python train.py --d_model=384 --experts_per_token=6 --moe_layers=[0, 1, 2, 3, 4, 5, 6, 7, 8, 9, 10, 11] --normalize_top_k=true --routed_scale=1.0 --n_head=6 --attn_scale=0.102 --parallel_block=false --init="normal" --lr=0.000617 --beta1=0.95 --lr_head=0.00453
Below are experts of layer 9 (counted from 0) of a mixture-of-experts language model. Rows are named gate (a neuron's input weights, with its number), up (a neuron's input weights, with its number), down (a neuron's output weights, with its number) and show model dimensions 96-191. Each number is 500 + 25 x the weight over its row's rms, rounded and kept within 0 to 999. Numbers have three digits each.
Before each expert's rows: a language model's description of what the expert responds to. This comes from a sample of Wikipedia text that the model never trained on.

# expert 39
What it handles: Plural nouns for groups, such as people, players, teams, students, plus mid-word fragments like Ma-ver-icks and unm-ist-akably.
gate0:494495504519488491502494489486507459480494529478469505503488488471490483513452506535487502541488529526561493543487492511533504530500540472516549490501482529485504484459487487522529478544488531528535524463530492423479575491465479461505472463448498482516499483490519490499482486467502509499
up0:511487469502517474520578546511515475458506493475530542493528461529525512525491542458495485493557526520453504534516532472465507507504510502479519475513451509505468489488504506518491505543524486457510484529500512529494466526521500501517481517546484516520464481472496492472498450506457498482
down0:531484502451468496492524471539532505496455484483448524502495546489438520433518536508491511524477464485484479507494437466518493451518518502497479507540495492497500535513457441467434499495511476537495485529501478511504492456497457502494504521446501524483512517504482504504524482496503446519
gate1:495502456496496504513492512519501503486506503528468462506523534494476512522470502486513495521501509493510453507494476534462583505492451502496503533419501513478527538516578483524544454500512486486529468509524536510452465498495484551484480491481472511497499512563509477466491493562473491528
up1:533501449524512521544494506490498420527503484528494510502490516458463492482438524479492499479487511519508510510489478509446542510495486515478494546484513532481511484518525446488544469519531497507497498459532479518481504502500450486510522478495495499509476476528510516471505511512486512520
down1:498470476547466521463535479486465500515539532502507547488509485458478455512493531546538490450508540496493474541514530503473499496509532504498502519490514546479501461507487504480499495529488525497528513486502499514519531540491484505483475477480499478527528455486488471523469518494511505483
gate2:512494510461482512506545507494510502492482461519514480523488518500542493468465516554504457475493522498474510493492472532455510491460506525480449529497499517503500484495500512527484519529491547507476464505537490476480512524515548483509515486482497509506481521514527506510538525563516450532
up2:512501491493488467517476507494494509455524512527514535525482529478516456525513474517531478474497488518488481490520502507486500537545515503506495508518498496528483464504490439485443504500499475504496483524507506504506502542520494519486530501497496502481520530533493457512495494554502480487
down2:490498523541473521526506502489500526475486488487511494512498528497467535518526502475498532492483516463483499500499496510481462513446503503550455455505456450497516530497501514505535546524463462486474516500489483478517492470526460528541476547526472493510512473513503498516510542493476545520
gate3:497482478518446485484443492530468499513480537465511467495449467515496518508529474511513484500542533495505506486500512478531506498521500467502486499486512532502470511489487494472503477532526525493535504516474503486508471533434505493503501506549492509495474465516538501482487464460520501497
up3:495520479517500492489513476516461516466494475463477488533475504490545486507492473464485518512511465483499494527514480493497507485519511463511537525491539522498487517463466485506510528492473482482473502478547492496474472484460525460489519512530498454480535528496513508513509501464472533508
down3:488494481520487519481501515524520484525547524497486447482526466468507500437580517519548518478479450460533536521505483469503493504523489525504465524451490478525484470507507499499504477459504514527491472519519490481461473481532518499526469492477559522489487498509469498537496477441520515488
gate4:505473503526493515480461479531464543466509555491501511453477463508549507517529499508512504503547501499493439519533515550503520528494490492521524482503513478508537548529448525474529549487493520459503482492515527500473481478526490494476480502535525478470491476527474497494508544492499484530
up4:500476482511518505485490520521490497511525526507503545480507498505558514506518534535487511499505520498479512518466493525432472545521502519460521492540494491504542526474499519517514541514511514466470466495482526535492493487499518482556513476542477512475475459505496538452472536470513515509
down4:513517531508553533504488498530499497547470489517503506507494482535485482517553504523528511505487472501490502501462510469509473511487485518466443497522480467472486490470532480524527524519492515467497472520500523558525495487456516530465476541521514481518521533521524505480460473502534505525
gate5:523500528524521505489490500471476524499460503434493497495498532505536470469506496516502500457520558500504488456470511521459466460511512504505512561508518502468468479482505546535492529508524497472512499518489523523514531517447485461554467466554511503482513510541504481470507521472487526515
up5:481519512528484503525535524478492487506517486445521498529547480489571499514507509544473486472568535500502498487478550516515437495519514511499508531514514494489453505491475490480471488481505524493515484515485504504505542550491498467511486462546477495480508521531519467484484541524456474517
down5:501503554487484519499503516484496471520534507508541502478506494450480528531503466534457441482501519474493563484505496511473469488535482499475523475457486483489507462550497479507518505484485481519539509506504516489472484506507469503520521466532492499512475470560479506495527453491417495444
gate6:495545500502484514523494464498513498468460499544477521435495500479493481538509496469522524501557487543499460503467517509494476501540520479511532478443492541510491533532517512493492502472488431465488522503514483503505517492530477473485505499536546534461466559505484513505490520521504534478
up6:496481512481488467537507511478501495525503514494539499551511540503482529508494466508508495469477480464510524509557489535525521470480466479488504541482474461496507483506487482520500534525483519516523506516539513444531476496495507517500475527485502461525527517500515492488479465565481482519
down6:523529516509462509518516536505539454475510493528481521478494474492522514534466486546473528493520482436529501443501474462553491498521524507479480475495501483542498477499558489469497475498487481496520515554494475490517480492479510497459504506499473469497495539534488491468513460491487534494
gate7:488502485520474474527487500559463480488523475489463506475493491492460472544506464457471459448499474515474529488514584527471521468513514499491516473479503510506521473513455491455495515512508532504505525518565476515481501489533460493516477491493494519502511525504477534476501522492478485507
up7:466468491474497521539485477452468501493488494519551524490496500511516565480453471483518508534487462504492478446496480493518500517487533528504471500530493507528484501481526482488511503472495471492517525522462546462486518543514518502499489504513517486489512514518528496500507462475527511464
down7:498453495511532459517427484479516485540493499497516542544529544548525515520528500493478515516469498504452536475491487525538513512482483481520522519506504501472490530503476473496486527493493478459555493553531492504486468489506507483538501481528510516529465526490542508524485516496499500521
gate8:513498562489464475521499530459480480511480478538498563522519513547531503512488495527512491506501493511475508505497517526528477467497502465478478496485498492536519489505493516477510527516526493511523492480528509515502503458491531488489525509485523496511514514448464526473481512509498498505
up8:546488531505457460519513534485437476511481454517540564501482469522533531475491510495486495484493537527507536531473495469494496544504497508457503484518487496513548530498480535487493515503538513539547479437479508499456465513464519471519536465474510514512476508528516527450490486488484499492
down8:497517481478485504516552451515534520497540521522502475479512462445459498456537514475555477511474489496501473495477478470521483452464531578509476445547449508470526503510494543484536490475489461488543457524512448496477468494448477505494524475524509505522491512501505507471489510488483487503
gate9:481490516513498542506520488480491533486496501498556492503523524450469509512522489483552493435466492505480463486497498468503500510476489465510495484479513491506502494493446486477533508508473513519497461504516492522486501520483523516530495464483491495493485492497484525495470486497492474498
up9:506454537435504462507512468515529468537495497497493492495474502543477520486468489467520520530459526533488512453486474472490472470467423501527503446523491504518544520491517503534442526535507472515515474478507463476492513527496513471496518475478514520527481475469517482498512490519544483524
down9:498522441491497519543457462498499447512513532506523460499499484507504468499503535458484496509503482505490534490459480496516513453503508486500509564476501490511515532529507521495437473523451491468521523483488532483546442496513532481495471543487491529486494473504534521472538488491495481512
gate10:529501490505490499479491513528526512520489499531497501528502506505525472499530504483516439486501528459474503520480487486473501486475490510486489486544479495508473504495516493494509511530492466507547488479497517482497450546482491457502501509493499507483498510476455477477541483534465515482
up10:515505505491486479474505517522509523529505507476507532535504514497550470516521515466489432498487546473445515505479502520446484505506505469485485467522472509515503485487501531512544511524493507493485487491507483488499463529491540486478517497474499474492502493469468481489536487503506488491
down10:497537524529494457480483475516489503484497547511452515463504535475466468515535452512491459476542495517466505508510541516530499479492498488451496491493513466493489477494531523473494519530496477508490508505467512518489494454551516462483476510490477482490474516557524530504522539470540495490
gate11:501507482511507517535475484514510483470506550536500449500493462514523493464548457493452477527494523473490494516524531469454528506525516467504507514490504524520493494493501507508522471514493488478513469522465537479537483516532536513484511490512512475474484502500463432497485500500461476518
up11:498503546481504484501508525499526556470478488496484501487560545500475498527469542524540518480553466471469465487520500515523484532494461503531506505480500463488519559516492514465498512463486459510484541513503526521487519516467500514472464540496498483479551485479500504497534466551533475470
down11:528508489480509503515488500537486499516501505511545486496471522527513518525470474503504491547481495464484531446500513524509503539511514521499517500496497468507497435514515474495491537491500451459522467547473495545502487531526536516494510551492529479483532464550455473461498501482530509490
gate12:482537562477462516444501464539542506505461488540465534512484471489507458486475528495490514513490491516480486526488488524513456485463503489540500466487494496525479521514448507527471491486517539485455471494491511516515501518506546460538489518448488547486468489505512557453482519456495487464
up12:510529487521464476505508460484564478550466519519500530513490434487465506468498494480510508472505532526444491471477477507481485477472519480482490524458485534493494471476490466546508458531539543500431489463521456519469483476514482448532463501502535515521498496474515503473485478516462499524
down12:501482514472522487493486532496503458513543499497551519475502503501479511532453514476465499435495506527485531510490487555525523487561504522462489512470486480462525484511481504477503504512489431455487495539482502537523493491508506508431543522577534511521531496491485523519534516486501518528
gate13:491527495488502506515517517524473482501500500477545491479485495538525491504471486530500504466486491531480515497547470543522499476498471487491517483499480518469493449528526508505518488481476507492505523508530445478503533498462512469507471471497521463529529515491522479513472483470511461485
up13:510511483499481490501521511502506466526502472470498523528460511549515539487462530539514526475465501532504513509515496501507481486513489489480514515513523511468558469522495547534514500531530510496538478519511438439516512485507539508531497479522461495548535443496501462505490487493494495495
down13:445507509478506528488512518544512483521518544476514465478485498528482483511524474496487502529487497519501495478518473495524467533517493478507502459536470477504490462483531493476494491498503454519561514472511489521499490491493513530476479549461506526477467465447472487474490477514486503451
gate14:487524516518528532526468464519463515517470481520517484516518471517504472529444494479497469522516493484452440531522505536483516506500527510478478523518491495521512520489473452517531475504498517542499510532506489511481502505444530467504553512505508507485493537512524489479524495493496480516
up14:495480512495449503503506522504504476516518537490524502481474507538485501497538529529487550508498504527489531497516485471488494528522443483494483509470462537480476468507544547507488530553490485443500500505499528472515460519532529506503458471469494458493510479496491517537499495523467483500
down14:498473446504497495543509529509462491504520482503516517480463474469489493509474506494485509534478532500520496510490510505515539515555502547470489556449513504504501476555518515473532491488525476471493482465537493512487507490455524501504480514522489529519512541503507502479491483495504512521
gate15:517485499480476503532506506515509491508539488488499506543531525522510510504480468524480559513484520496496530555506496486473526536479484495507502470480444512458509502522500525523508486474458485457507492484472532472493491497535478518526509479525506501506461540507512482529521448519510532443
up15:534499515576476491480539488511463561477525498475490524541540509515549490504517480481469463514493455473467545515507515518537503499492515502546489490507522506505499469474485496480493478512468514458468466515541586503490448517500516485543485485457499463516513540507506510527482530489505473477
down15:548474513522525541497535508518503510489543492479474504514462510513479505475472515540492516532477502502518476534499465478515459510504532459491529495482522499467503530498493508471476514511481527498520472450499478540508530491485529529501497486498492522565480475539474515526482517500505497483
gate16:528475504546487518490496518461525518488511509555545511511496503522500488496429474483495463519476513497512495506467492474519541552516510515493528478496493520461503508477470483528515512491505528502516455502520504514506487507544503530463520511508502489525471492500502519497516483512493478515
up16:514501508456492491494494478455485475523508458514482527466495478503523522489493497492516518541452470477519522499468471481493532460526467510470462517531488497482525483506480493524493469473506464494518532518471517521501496459513526462488507505530538505486541469485520542522538517449477531543
down16:445486488518537501537485501491515499556523525531530514531474533532511528505501490536487502500551518504454545492516508537434497526483468498518502546546527501488527471468540490479495525494527515449493476506541500450500482505496460494475487496499463494518494542444493515480522501520512471562
gate17:481530499533523516458490530482488488496481519489481494510556540474448477487508484474495501428520506463489496512543508539528531518481477486514485514519494528525540504551488465483478513521437504442546490499534499504536461482507505479503508486527514491485497550513520493492513490521514495498
up17:460493536479488487531480461511557546504500472490528472498502550536504492526492507527497490536521482509476507486490515506470514501459469537531499470466477518486464505484516517509526517485490494545487519553496500488500535539508514521481493542483496481483524462479461467509547514500501478464
down17:493478515501533504511483504517463459495548464459523520510505496472504507490529530481500512498484502534519506481536495482520478546479507484500533485528502526474473531489510547496513500540513489492531537513487480458471484512541506468559539476479515499533474500518572512514518502469469514452
gate18:476538496475490491494543522503501483529552509467496518457510528471499506481489509470496503502529509493522561518503498524524514508503488502530437519469525523501477503532455483513525515530469521469515478465470501488479473489521533462562503483514504455493472501513521508460505490493490485498
up18:500487492501501470506452501514508478494489489511533487497536491530537492505496474481483487476483521508485466466477511505501511491511542555443544561530497486498499528502514532498494506488480506543511511521533522486520495470514491437462501493514518500469490512505521499515521511529533504489
down18:468539528483495510492532466517498509520532530455476472497492538555563513494448500537473481507499518492502497492534506501479456518494494459554516467539484467536503526503450508443520521470490518485514476479503462438527491495482568485543520510497453491514472537534493493506475499501464503450
gate19:512568496526490454443501507502465473481502478488495489518516542489551445485463474466500505491480496493471450538503478501459478502476524486472463511520526477474499500483475488476485503504516541459509484482512495539470531532537509478471492452478478470492488473496494529447481506494529516496
up19:513537469483484474493466473484467532473495483480520521462492494471498498462508504487491463503473480469486495522505500519489506505540503505480492459460450497503523552482518496504463446489470538548513535503500483510487481549504495504505519525540486539500449488511491503535529438434499524478
down19:522514516500557490468489515470505555514494495474468462508550482556496491508526507483499523487534516486480474498510546487502445516490535482489492516529516472527514571476483468511524501492489479479481482497517497517512464524509532500498536533492490502480466513476516448499470563478532494513
gate20:529487510545467492505524508486487517493532510518520492496505477470496503508525494492468469527517508494476548525520514498500536453516507538488447493509509484534509493476463531482505518554508534478482477454524528531498509516478495472534529493480517478510420539493518510490450462515490480502
up20:531523501526504543512528506467512454532533460484501503482480517492447504524490533455478466507521527509520505495495462510492471538531446502485503509474533490477477479499537468492516505499525507524511459485502518491481524461546494490488495515462483491497486535493522499520508516532519495498
down20:476530474496505534514483522499495520474490526499473498449495512491492511515509478510505487496495507547503512481466479521499488480486484509506479521534462538458517498510489547456520477514446483486464525518484476496532494466472521483494504530516492539480515512491507523481487472519504520479
gate21:519499483521522507529499486542431494513524472472496494490492451475535480481436512498516455478531501524466494485507514524519455504512505533488485488502492517520539509502484518495534508515520509534528453474486476479480496498492557460515498489497527469501519497528471530478482528449546531520
up21:504541518524482532479557493478465504491531476528475517529511525527507513474465556515494514515502521446528524437515530482495519511495479480530489433491499507528506536521505472507503496496507538501545521493467513507513511489473436508482491549507506497547515500456475462541465504546504469524
down21:501496479541481544528516503468473477492484485476504530519486502455489513513554485481479516477493511491500518495535480493516529506516497539501512506462553537497522462492511488507470493448495444532471469501531514514478454479540476514500504490498532522481535483517516515487528492522456499508